config.yaml
n_layer: 13
d_model: 512
n_experts: 48
experts_per_token: 4
d_expert: 48
d_shared_expert: 128
activation: "swiglu"
moe_layers: [1, 2, 3, 4, 5, 6, 7, 8, 9, 10, 11, 12]
router_score: "sigmoid"
normalize_top_k: true
routed_scale: 2.5
balance_loss: 0.000514
balance_bias: true
router_bias: true
init_std_router: 0.00771
lr_router: 0.00149
n_head: 8
n_kv_head: 2
head_dim: 64
vocab_size: 4096
norm: "rmsnorm"
norm_place: "pre"
norm_eps: 1e-05
positions: "rope"
rope_base: 10000.0
rope_fraction: 1.0
qk_norm: false
attn_scale: 0.125
tie_embeddings: true
parallel_block: false
init: "uniform"
init_std_qkv: 0.0241
init_std_o: 0.00472
init_std_up: 0.0241
init_std_down: 0.00472
optimizer: "adamw"
lr: 0.000938
beta1: 0.9
beta2: 0.99
weight_decay: 0.44
lr_head: 0.00636
warmup_steps: 259
schedule: "wsd"
decay_fraction: 1.0
decay_shape: "linear"
final_lr_fraction: 0.1
batch_tokens: 131072
seq_len: 1024
doc_mask: false
z_loss: 1e-05
train_tokens: 515900000
steps: 3937
dataset: "wikipedia_en"
Below are experts of layer 3 (counted from 0) of a mixture-of-experts language model. Rows are named router (the router's row for the expert), gate (a neuron's input weights, with its number), up (a neuron's input weights, with its number), down (a neuron's output weights, with its number) and show model dimensions 0-63. Each number is 500 + 50 x the weight over its row's rms, rounded and kept within 0 to 999. Numbers have three digits each.
After each expert's rows: "gets" lists some tokens that make up at least twice as much of what it gets as of all text. This comes from a sample of Wikipedia text that the model never trained on. Tokens count by the router's weight.

# expert 35
router:471513463607513468562545467565487372518528507526479457529506512562516419589627510439511394530538494472432503480551513503520481548406458581608584530484464410517554504557542484480591534576452493
gate0:444545521503428497417431429579404527476410503533493563486471490462498431481457479525483472441509419475498472477470536524530457540580438494513497533501593537498494487399550495496454460437535509
up0:529447566509496522443623560518524507519546520470598504534517487471534525496537514531478516476543530491559440497485489565456565510511475450514575490545496527398538441508375546591496448480536486
down0:487385386468446479461456551436449467490411454382533525520471607515527467548562469481494569496483440553548517488530547506536552524517533438474491423480527485452546533475509571383507449442519550
gate1:419501438522429531439535521414497579565433527388449439496435577429506466509516480470534478489484565552546565632404469413547466512505614451480499477435428455464552483521515479594560551457463551
up1:523473520474521499535439401479543434477473483469522503524461428447525526498506579497466451508451483411468431501468519511450551540484547513557467563429508514551564493627548448397537511528560478
down1:516461440501585574555559471518422561431476447569499411482471541481513578477539466491577393487503420415541555554452486512524516448497593443492512476420432482399576494575539486540449499552538485
gate2:552486458464544500573443440486507567444512476503518539491461516527524505453448558467664519487483515509492533501467464422402564345532575507523510462364502377483493459498404513527562479461493508
up2:546478541452546597448451502514462413472450400494542565479527514621504543548576465546395610538485541516503504557534505534517467617478475528465561542542540468560392505507540426459513500475475536
down2:477473497473490522582563438653474484579462454530570574482390511447540484460469582580557474497536498519611521522468471413497520498445488461443420505535479515472505424469536463434565499581567535
gate3:471582555484543585589481480547488452529498467558467491555492493501426438531534639404569491511451373433490497473529511408468479543438602464488527489527545506518464478573458518423476512518487420
up3:500510495520546445513492480650507500424515550539547532420503464541502502449443505611428528457550465547498416385527539572543606546464419481502586459435494460498491500536488490504516460520499550
down3:517556477473455489544416480529506451493467496576541488592488556452491419451503526493390503423377582351576515505452484446445597467515596570520471509549611467444456483573521483495493493540524486
gate4:492422364486492477474486521458501487603478537452488452567518503435587404478579542451557549484433549595516471448441460385526585456504448455511454569493458519490512576488547421368519516595461534
up4:536494524578579526528507512487452501548495494437545511571473481460483516553488519566452486559396550514469510524421397426526540533480455450486491504469438517458527465531427514483511481516493568
down4:502503506470570479523536443501506516449511499495506480473389424429382492539441441446562463490442467455487476379516558567517539505543358467562503488468477594417525547594516429590534486535453428
gate5:465459487484445588553499550549537549481534449541538514545509434467422416488515468560478552496542500370630512491565521483517572580538592465441489421463531508522542525452440552404432430551432500
up5:508493474511596442534483450610494359478528536476511484534529620441527485531593544500527436457538436501447527519488555527382460501539401497495548532471440502470539622479608464481475437420540512
down5:493540505558501531643517397470554548442438487496548459482542527459512514499419468424376491354523465462486517578494497415575492462477558498523564557565561516480562495464538515549438477467504519
gate6:411419491445582418522509573513571469502434466452487444485510428552498544398579512512434529494412459524436522462556490445452501506459501527560482527453490445448502407516495505460535541460450511
up6:524498512546529494477371607574468513590488519516398474562458455470567491466532585406489419409426447522600454434429472447445494548523439486448543570528545463428475561479557499517539544484580491
down6:421587543490446411497508540484519574517585561431594515487460480508491457506517522549519488481523444571557464515529564514423429515488499424454508515527488499501454502537511445502408592556475487
gets: "on", "st", "en", "er", "le", "ated"

# expert 2
router:475514494556493476474453539552469460496564453512386533442658419571495521558492500437484460404494499589449487493467511503527351469567537557441482527491530508471620484447556466496477443519564482
gate0:494513461539502451476567611442564392535531433582461463509392458470523430446514508468499502471504484418493480496533471510473505505442514509569509602429598605566506467577450440423482459463495507
up0:494622453508581490506527606409467451578543440578519528442540494579484527468482447443536526448474462464490550539505523526523508520463460564553511506461582476408421426527479443491494531491489541
down0:468548547481490538486504582543425531559453489548651550483538447519518539508443437493504470506490467531469469539560432457481517453453539465460437548537522526535415490501499420531370544500453510
gate1:482441494521572440609540399493450518543457551438456567529518562542515446421439469426463543501521405593478456531520518509551460511456516484439502514457482478442445522538470441516451546533507577
up1:529447476581553492490566579554518503552379479520592524554498596509542491470514557509507461443567500440520543509462562437470476517465411499451567595472438566506552513492543620384513503421501534
down1:519450479539565537538530504570491569555453421501550519429563483480537490529504555510534534504494469456521622517478470449464520579489499512486442553445504535505508421472565499488486517538511461
gate2:532477502489491465544394539428566566435445521507473594529486425466571450526453511493514510562478564541527353468466471548580458520484446493495514515477485492424626483503478611525537477540488579
up2:496548608445528503625498470436452530442582523574433530513575485455480469490520443507512534482471505485508519512457466571541481552571503445440383441419477455592465402501478550484537487510463532
down2:486467409521520465435531493555610388522533472502564440512547525508432499510564463503556505579399528567517501479534494498453487482498464563496557580494511442479553448455462545501534522446503466
gate3:531525387529531512484534473492556469436429442513462526499472556504555530515484490584517467605498546509510528568496471499530489462365438473463555559425493422459514456541438484469479439466564483
up3:469522520413480525456575518534498523503569508553546547433413528485514528498612590491496486492548561487443497478528491556542514495503582515505469464600479519501416519578495463548528484454574479
down3:584526541437469561533495482496413562583584459424417455448431588485468483505461427490512500498581521469519399456464568431536593423552464408463516432425487493568550530474440428553475571387392454
gate4:480538406540506472510503561540463501462611523477457462550545520534529389451511464501530439612571439578461595538563491417554472458514420510482483494505559550506542506545459596506436431498519593
up4:537484512513521521453440581492528600481467490533470503521419474484564545420478458458691516537470470426538504556477570583438509511498463504506510491488428419548495510458501423496505446479455443
down4:464486496490381534487600500429541447482550573538514513493522464488519505538482478528467534429495429530539555520458435583456514471537457488500478449471474441585474593477539460545494402524498447
gate5:510466443493538493559536566518515444542418535449441524546455554510536456475479475501514436483366521558565534552504475403545504541528538501489535524516528458487430455538537459450552541483605518
up5:486532510456529456532482509512471507490545438458482542458565515572534517453423394397551395499471522476518482440497458383473510509538492506591513487462505445511453482537549449533517506365533527
down5:395511536518528495517441457573495526479517515487514397361460499575468416594453481497484563457482521577461510500505579560531651490507529466472461508568463546469424513520499542471512529502487386
gate6:560469569404517386474403516405510466607456543403497555460463472470538523543545539484503529528496478596545519415558543504527530484500576456535524465538530561444583424516553492497408429429452475
up6:472481523465525447442502552533557460587396473454508523486452451491528443459489492523522516508539440542442442586530510525518479521475438453502494536546510470486445496515518472395595483471435532
down6:397441489477468523441565481471580480502511573487565491516581494537554476443466497594566601461522508474514494441542493538578582390493542588423501494520432534471549512495556500438602557539439477
gets: " ", "1", " (", " \"", "2", "per"

# expert 14
router:443607486526548553440409477466598478440549569584439528430489428532381457524489511414471466446434481579480535462471624422476490558555534552451493521563534468454542444507629482532568540502518391
gate0:511483509527444484442474373392510590532530537504429537576488537471522500520535455502488508549562501525452444458431465502577549508485508472553522481539473556466510489481486473478449497511470446
up0:446471500429448456479434493462499462525485477511499580425524421496504431553501454488518533564526547376479553535420437556551497557468470489594559477479501519448527457455519422475571535521543548
down0:460531531527415466488533507551411565473502565467489517542482449485539510411502523509470499616536535510479443432525455476518583570467492402485558481420504481463410421484456491402510422540438552
gate1:534508571542567550462438491501471596517613516455470517474474549446478441456534448508490513612614476403432462524587515461544390470521450480474510466460545444533417550465491456542590477492470583
up1:500486474555488530523522425495518492525480464583618494522518531481508546493427583406528452516508413534471451530474533622516478434428524457530555534434381579482514539530521639406472587517510409
down1:568534520468509546486634537481498490538517483458435515525480513447498463399549441484552441435563488417510417448548548526508514554454460648521476542444467496501534449467537461602427505496457540
gate2:525511578547425462478543490518535511486500592481477522496507462528512484444500497469582455449504473459569459568450510504488486515546489501392592449458426508496541538458454572595449540533565542
up2:518527488536429566492492489513477443430554520532410536519510531527540538554438511462543518459470568531431464575411421557573528535473471532433560588508462502519480515421483421561507531463557544
down2:605500428489458531630600457452510469596465487560511559530485498424543502473464442454514577559523481510571543538484500528485501484584495480534507527487562499529554382402566495562437471579490405
gate3:466507513554464476475509614453534446548593610538417457535450463469543482433533555433492470497481465422506520454497460404469513531487537449518473563515456545502439573564453530494501487495537589
up3:459461500510473469491519484478527445570424512467499435575476481447567499559536531528571437559476556553436425570450466508473506571462489472537528591409430448478488449487514471431485481559485514
down3:484406532484553580497579640608506483482510557473523428538562516519578565429536487498473462424506532600543493497554580540495366484505487508508599557582469574488533525525466543503537554509514570
gate4:534449449526479577538430467473521549513561588473476499523498498476559468655500502535437505506519388479439404486511505465576573546551538522449559489520563367479583485555504500427555528440499583
up4:414530405556539541498554501525419545521579441488523439507514446458442412546424510445515458432585474425469474510561507507476524558401462519505518558399461445516509508573468595499491480508457484
down4:534553522603490456494430552533519462512578546464568487510561512580413416541535504408517488434545491531473467449519432507502534589496498437487516520476565500460484567545528570504505496572463475
gate5:511479506579411428541543562514529466543448537509473425508532466501562524525532486550422381517402427465512515448558520483476531519523526519492516587494522474440421447507520546457501481437505485
up5:462513472424493431497456427403460512562460602391573502510499544529527618558465401515461578482608415463562565485456542481600511569451532535548624406505523447501568516486444482554497546451478646
down5:480497526516405493448415574469468540569436416468543565536431482487422402523551443417456477452514482507509460498490552466521548502524521435476541493473541479532463548535533453547459449510496445
gate6:548465571596465525482394486435498411473539602582418514543511533491519526443521574463452436609533526483484510524420507526446563434520534460536556507501554532521521550547499434438524587521485482
up6:567461456436578562537536385450500506504462488591412464466543504517540496578467500475511550485398474507561496554502496575623401484444530459473530439391588522530519465380583495514521528467463537
down6:500577409458565534585429524599516527588458472452485588565423519400517534459489464476471482425489500510499514463526580440473432388515552570512485382513543549459576451457539479484544458476537428
gets: " ", "0", "9", "–", " K", "ag"

# expert 29
router:453477469543409631438565518514477489505530558570514469468485506516526471517452515527458527463451490446442443570488468541544570548542457483503450463461546460490510443576484455426501462437496451
gate0:436480619481560476400499543511454494454482582411490509454455479485523493476534574519433458492524397522510403470548502499503529446530457502538443475476448435478474456472443526428488413478491554
up0:488393439447504502506493541519553453465518468513514525519478465540541403419537554413552487466552560448537394485426559430464608517498565535435506586529473455518580603597472455539435562511479513
down0:526503430578493513523530465435444449494457457534517527471512533509515550533514489564544481504563374478528424643630522545468553498558506522534484478493399490543491484551511492470454566420496551
gate1:447494591496452525430473575460419477582495468563539505490512503540492424548565526457575493511534523449597443515455583475538598533470516543492453457497510499470553481520502430585483519489499536
up1:497544533502439593519559469461555526537496537464545520552398530456562451472436527523539563646568574480553548463488545573497556545574601486487503476494500490395552499435476429535494497516620418
down1:520564546523471589545496597505549502548457526597507451521507442498428523510542461535458515480569478479510494477490481609427492529517515552597471487474483479528473396558424552613450447611481439
gate2:515510518528452459522494467557510422560472511551415586522414458513517567619397498485489492500410487507483502432548516503467452523539507518581543430465567464620504458460613461551574493471553534
up2:489383428471521452475542558521506435519438449496420440399407520574480516580492513532394412503549482516482512483482492533459517517461379484571607537510474491537515449437463568390550508460520530
down2:523477523456500574496507445494540533419532421419511478483486554409586464391631519526604498491560544526449401450609477549556604515541544437460501567478477495544507466424490475544480596479511503
gate3:501422509570372484508514466444490515502551396444449439470438465463455437510425528486582479524435418478551531405511498418550373522502484433506452559463504484598480612573481438470489452535416522
up3:541519433496579471595437410446508466448530537602540515497453454427560614503590457471424471558513546449540475553489574514495636498502527521498605436509536556483445517437489558515487502536509538
down3:525514511475521470481502478438501487454548457498500584560451395491493516541393529571495560512504517533468456543551556593454475538536436466511530502407493453427455488469505380455568490544526543
gate4:536435466560494547487499478480530535499461490590601461518409459480546472505524529513512465447461462522449549484529542560534488484493417501484497497518589489513552389487511518389617580505582459
up4:544456464465468478532502532576545508501453429520429497586451499586515477469456563526460485526516545557504483436488505499499608525509433558448514538461470488489525446524471570501480480499504465
down4:504475563502539524393543486413476467505548548489594484499434537503516532444566403624556460498558501515522441463533488553424530466441425471486501390528567484447578461520459484443494526514530466
gate5:485532523629564398475489495541546514345450482458480516480527507447479453423440558451587451519486462563500474549479570458433546463515524532346488546490506509519498537520555554518482475446537537
up5:541488576466547522477489553462502493521529562534501481540495545559504545461486467496555501409487432544473496502470490462520489414553551388609511464540496512485416493537496488520484556567489455
down5:590410485425577550497547480503496486480509417485536511453466495497463491462503469476489500545472503532416466571443507453535466510514444406629483366510479617406520493419512496451493554461457520
gate6:499454535495469493516497482515491483414530501540407508543486540489477492559537462540426474522480498486451405470497492516496525542471486513525473526550493548491501499550528441435517482508517573
up6:536596581459472514423394490606509490478472450560566531525460548393538503474524525471568546492468553450581614565520542521546505488496511512511519380430559514463501552548490436530464472560552529
down6:448411533517465465488538523559427466549565554574473470490476523556538494485543526560435472437526452477477539522470485497484539523525451489483423448513517549439502583543453503485562510525495542
gets: "al", "c", "am", "or", "ing", "ant"

# expert 20
router:517511479531495457533509531455494422558490469590454408490497415634436535419486444514566395563517521499465428429420591567542492536452479510557467557491491476501451484454460445487556395454527457
gate0:494538524561505532445437502538445488549538643589450480548491481494512479499489490510519494525487393501596485337458438457549521411490526482555449516441526490427582510581394539486524499504611439
up0:457538550528526505521468430493561463469414533576521529460483433502506472481450509520451526586490462484485495335457470499490451489487488543495506488465496531468640496534387570528506437522558455
down0:439526527625474455517497458423479538446579467519497541489471471462525560494502481509434442491589517438526451496524435497503543534480487527496455561564539534519501513552444464525475432516506507
gate1:500554506505456470423440459540389568427456569468554533508484592475470431445542445405452541493502525529504542538455482422507470412475521498507485478644568551555494530523494511510544481439576464
up1:457433516524484538508509440519450506487558513544492619541572552474511555515592581456379446576542498512418492483542536479544572518430508426439397459457408461472488476464466587430370519592456557
down1:403436504503493487493541425464461520443610541499497517466497524510382455541586472474505491499583495547566459534547537521500538525478495548515510529543521444437446464506428548534509434529544471
gate2:518467511593513550460494521544483496497534520543495438589580465404503433452544510522538485512505512560429606560470443504577558536487565466330485542585578455580514476461581506431523544561468496
up2:507479526476479474486495476504535459519503435446578375570514537466494526510468479510485433520501612485380404588504450549490467373520489483495570548497547493428458423448509576518427523436445514
down2:549498530477423490451508454505498456514529452546521454458434431474455503554469537482468543381525526538464562503451448456524435449490407600428607561430493540435473542538486617505482512454510475
gate3:489563541541406463476388453543513381484564523468481475498523489435535460501484568484493527500532489526539505417556455491454548562569504493391481477478593565522527506543491481491522526609520454
up3:520519485460485516476430440554537495486550525405493561408469518468466490582472571431530480567496523582407499518540441454584569510444417509502557476508588499495568493515462365469471497461518421
down3:516420516547549468474439642426502456565472524526465539474434529507457467498489438498535491507526504436485523488495520531537610532482506489520477535384535518512374429525470418501506587534498553
gate4:531490518585472407547497387477552458494521491439450482517551561389595501469441525495496558503485447558540454430514474428625563422500522428553576449504526466497508566508573483463400538455497493
up4:516531454491506554519440456573495545509499537502570539453464532420528414514521465447494544503478545465484497554518473508503547540412546524453524525465498518602518499473495497538466496611485528
down4:427430532471507473538505533444499507536427544600490556606473562513532398418489446538507514479496533419485432492473512576504481530519479521537518615473557524512462522478488447440453468525495446
gate5:438502581504430479462488563511528625444452398466457442490513430564562484520455553482506489537451497469434533482384480442393456467543485487535440495496500520519416557538521526454517467476442499
up5:524488522563480555489477488463510511480475531509549584452496547503507522491422560471481491477529506499504581547449527486563486500492557480519503511482505391538404534514503584515463458458392523
down5:478515588611516440496546456586568482443442463516519558521499439480557422481483471428489539537504519485469515526457411534500581580465430434479478422538493457478404491482466434436398414541525438
gate6:457545542466414461591568476480550496473527476532467507530516476626558467380452558553501527494600438526456550560537531443456539426552512447498478583515511446484571566583486562509472482464431463
up6:470520502456460418610528537489465469481480456454487545514498508550489426447461509522498538450539473579461548446517520475437553478591538515581444531525447439380586433587479467611514485428499476
down6:509480511497509490449515532468489532577457337537547535575502564486498496524474439504502505478413509419469441500475536519487494577504467491437449461456505508537462521500461411472511583508498440
gets: "1", "2", "3", "0", "5", "4"

# expert 34
router:464499450488480492452455543613523440484528519599484515478602406557420507532482434448504554487486527526528507486577489472530523444456425492547496596559519444556541501443524462431512462518528482
gate0:452491551479510479616464574523481532569414489508461459538505529439567515473516517421472472512455570503507422470452463512485568529491382511557596530443532442518542464502533423440578507517440520
up0:503449528528528547502495452447497521583463462558594492485424418495529448540527411542500559438562441469493460457566555488477465615540462520468506471566480456489477434435564545528586343467505479
down0:525525464500487444550542439495437550429518489481436578479550485425527541521534527480441404572397517503546515570593507509472524471503570516470557466508424465465468531476502550562510525493479401
gate1:531482409502463426436451547554430509462552424476449488437574428522556571471523520478523547622501452541554435515519463534460456464424519495525350525472467506577531459549461386555535420525539583
up1:517439512477547616496578478527510542431483448530499465482570495542517519484459549559537483480445455527442355511434506480565409461372547459496407478525466541495409501472547445511604532508615517
down1:384509579612495457514471543508440607409535606557552464462460546516570464492495494491556570594516549399537522544468420506576407537452518603437428463513459506483432539557416488489523426401505484
gate2:525473504455570517530485491567475545612481504535531417554440549482460477479532508548465548523581434485464587565554450476449530477519469464486612524529582410429583552500469510485426492524529377
up2:438540482487488492524508497532480607540446588534505464467516575555436479450415518565437480465500428450425442510510466573489523480639570543451517490397503457541601550536447382494435456403546458
down2:551473354404528507461447516566505481379365554599429381456548438450390491511456463534439553481549501451426491501515497489538519564475435501505469502589492471466556437490480529577560432577558575
gate3:546568491581494450420458431490564532503489443515540582560444446513554522534479510527649590614457565525458498430534479573544494493564497469496538474533486522472450444467481412607430463544559473
up3:532447523497502506496468486500519480495630449463616465580475538542465448484530483572454574463559475476540419565498460543441513578460519574436524479571567502511501504530535508423480539446473544
down3:532494534417499519473465506511509504559446449502537446483485531445525452580447543475487417517540445581555397491453566501540451523597597509518459533457500614550420581535436526570420504483499447
gate4:472471491503505506593543418496558532417602546424462469579566580498541547528446550489553525508499515521503537579492514461574475497489578581496582444487487467428465494480484552546453496475578515
up4:533544498516450459517603522523566487482536529418519456538543542494518486529415418529515530495474466515487523550446535478616545478570529488581443474545431439458386497463487550539460427510563518
down4:526405617492543462550518531525477418458533572478658499508510436500443492593458487473504534449434518587479570447533522563439368504583485563542498510590493413548516623502507444498461465529498473
gate5:437492486525458566484546493580422443516522525484473476557458529494548555549424566562440426550503483493503497478552554497479494508500506467489497561522559436443467620466514576479478469457460533
up5:498525556443487480528460486446558411467562532539548513542580441486520521455504511495469472358479511536474484538463507589451523508520554566457517439519562519598475442527517547438565573514415546
down5:497487487389669548563494534445493480560492622486465459479467561419588527498462331501551529503484570518503438574473427599404457558506559499541461456378534506440477525507521490494467481462455411
gate6:453522452535424499498567489515504464492472487519528462502481470434454505427549458585488394534461488592561564528509579406452582498505511520541520452433566532528491416525485503481499503405471512
up6:568534444494440552542484547579498555476586412450491501426460511475538474466471493475569502581439565534528476475471535512536484471556494557576475484466544542459544564438415546530567516525556487
down6:523454543458571409442464521522533431527470459385496542452486496469412481520470345406561479419560453516400463462469496527569449544550456529515512464451516508420430557510564486538437479432465534
gets: "a", "is", " D", " R", "o", " N"

# expert 44
router:447492394602521527526493458455519457513516436429492495527523464614490525534530544503567536556521570507431428554554564461487452563582410497411474508418431505500541489477517501524543517456567431
gate0:485472390537542457433556521495502436442466540441482483518499490530472500522422481456524476500469495508496514567486576535492516532524454496457452490419455520427559430501446618446435534491453531
up0:430492551450523542484494497431493507543420485481521463579456509589554542493495470572482532474516551439517553459536505470537537496555536513522545462490472529413577538524523431623466538570501579
down0:456529470490429455471480520453445449444506420526482482443508493554471510541535526533524571398504494458495576527525497462581504511559476532562456509452484388563454521446548549527401444487513401
gate1:523515452545514522535590483552475496506532459492473447458520502516572478435475476501527463428566455423535604543532551547533556571487461393485482438429475450513436530515397454451524491526568580
up1:525422432460518510550471533577555476464567542493503467462506487497449570514506510418407521478522605511563539405600490540474589552530428440435423603490456429457486486490545476493503507505497592
down1:400435575517512531479483492429555441601562599543557557495445459431535524476431547515467516499534411573483584616471495557482522576530583527575504529501529495490399528464498519521558521550643472
gate2:493605541449498527441461468521441510529531436459477522456568467507445551594513570482538431552513480515532602484490524468572447501489521498473369499467489513552372474496489368479548471444529527
up2:461482510497508498557492550472513489598575532477493580548436580480494423554517540538507561551531558487491525547561534570556572493488537552421523509561582530570478571593501476515501490549426606
down2:587615469475545518510547452484432464523493523521428466491496541491532451398498569542464553500597482506427568463487484544499560494593512590580532517536507581524589550417451446479417596487526507
gate3:529499492562474577512481451435522520501518425530501474512506580504564438456567511601568443520544357499591457516559495521482476625483387432492472451497488519490561534484449475541534556489578388
up3:550584509471488545515398565557528476442514452498491599428546518463544525369526591500540550576472471468524553418388593555514463541486466524605481535474476507558583482531454494608440459478556447
down3:450453511457445579463517509587475448581521489563510564502585473578472520453482479553516482473489528496510550514495489539487561456499529474492462492460539399489594545600467482563525397555425556
gate4:517475529406505537452430482488490528514535478512465611461486472484540524514492502516460587564503508515538617473548499506491500511534494448547481548374479511456548478479570468475538543480507457
up4:565549493510470522463487493478519437508542592506519492619431494477505561482415480420561481500389556495594535427434495484441449425599480508490453519546588502479492515567613520392483536475537414
down4:482470451528444545493437572523506550456486492471454503525558538453484545556597548515565453570421468521470491568426470440513513461388494445491468430467498523513491496511415444481406415439582483
gate5:550449467505492507411482519489511558450509436469497493512569596494480575435540538535544507626503424500565529417568514414456503445493521559469489484579479530432561508454420526528531506545537482
up5:532437502440424538506544490400506479460479485510519545452514435491408471458511591546492543500487454558475480501528481457517515442402488549570545570531522521522434518448534455533564516496514499
down5:513371600497505446542576421506469461558539536559516512450402480522451518506495547554422493435613490596486498558446514537508482467469425517522458432451461466533453492486494457473474556503468488
gate6:437513476535493562551596484460564500518515459521559549466517504547448485558494551538505520521503466432528529474446533546548460534605519494422487467547514515464577579598533531480449440526530530
up6:470614495486476446510475508515436436487507454505463460593554441466505535409427542536519465544588525473515531456428543520426510556508562594519457491518484447484552469583485590577492442557405598
down6:475470388528554481494561459400506463466548483517496466443482482512390459523572511596515527475444414506510566459553528501618449511447499497578482464566506527434564477514581443491439501506557488
gets: "'", "ers", "n", "us", "re", "ric"

# expert 41
router:464515496547401452513470488531506524542485505569477487442488481430422496572501452510521550423546525464539451492533520535501447533483473512545548499451466476441493467560525473523457545504452435
gate0:537511459551558510574512402511490483497418519525552432458471540457464461505522449448455559545539551450533503525510486485486555541406646468509450441524486486595515446592364512510584517580487464
up0:559448437508507576560484449452480576540501522560528466396569481481487427522415395477538552575507552529516523603570485534424449472488627534504483492569440475582540432542465502549574534479487512
down0:428614552438483447402482537516373476573555523466490455475496468529414484542496408466574484560468501514521439530471510534444528494545461494527482513449525501496513487516631425520513534500511605
gate1:501518538547495468470476478525559528564424449610549516599443464450551473419463513528650476471419486635430523463457527478537496485535513470561443488437512544467486503504477488534497479544461535
up1:547533533524449487411410441396545574486578386412471523445558529571481521450521518501533538525484475512624595538539475515496523519463521400440572533509542406544495531490418462528431479476388514
down1:637505521501509387411547461546518482465462511550407457496461509499453501487393508533548541511536535531555632503421515483516630485509477451528356501505489550472550495557489495477488441474487493
gate2:530460501453509491571584454541541453453491525561522472525423478426532548395494536434539593580555545547464433479497535537514419499554544495549500509458477523452423508459471497547459596485493550
up2:511462510559493474446439469477500555544422475401500483461546480483467491463415467551567489441502536597439433458545515491558485468490487474455483550540475437499520482516513540541505528617369500
down2:552474556492528533477495457423413584555502563465519496480536519433512412447488503421477448467447553484428506513543522480479521591422465504531523436539472500492549535460472496487415547569528422
gate3:408555481561497437488467530438444553537488507542569472489546520408411485457536526499507495554536560553524550523532478571530535547510502483537413528556525415524582644585548505419470536507426495
up3:554483579530488445477529498605564585369485430467472511388605564509523535533410546446473441522515524511475487449507514488523587493469464585638578524457545463502449475484437561587450513494460541
down3:496438501473576469543515396508466520511469495550482536466592467481546535469463555499445539489534572460453529462440509543500420484559538472451466528518489541472488466479426476479435510529513429
gate4:459451503486537517482399489411437585620382517551457470513419527471542363526515554452521498478482456487485437458544564519508536497598437538474434466500450458476558431510384464550436400487577446
up4:544462496499592596514432510489502505480572516379473517466498442526534593604501498408465507562430569561531455367466508507487450540409452564495453521515518580430465546481526518484491621506517433
down4:509489458535491607541486480566495542604537611526501526494522458570475562456501491519609512570398456513463556425542535484490524525488612451542558531493574442498494501471550467556461488426512484
gate5:500537552420435525519516498509477534485559499581430462466458461432500467555511485559409493502524482459546570448513447439588451542533478450510428501386456535441428443528544495549444461438508546
up5:567593385501489535532524613421613433493406589529520496472453394482498424515495529422513472429454517479517449513553462500430420514480522515518512481543566448609493517472444445528484488520496478
down5:516471445415386446509469503465469570503567491569630514548539466522414512533396537560543478531443428518533541472490443458524493507465562430596500611504460615476538505528490475561505509414487589
gate6:474518451603509452560500570518451540523524395568518510498475507522449523503522574450608478545544560545549480513479537560530518464517455462582429520534365481477491612426445530538443449526520568
up6:516507570523499561457524518390489488505544569458493542478555417468447577572437390570500513565509489520498428531481458524481480522365457582460411543410462467499454536565570568505514479492442538
down6:465562398515460433515447559466545454625448486450625412505540465504444573498568516541523521579467476544555439521512484575538406511455453514524457434529497494569549505549462440470463489539504445
gets: " in", " T", "th", "w", " K", " W"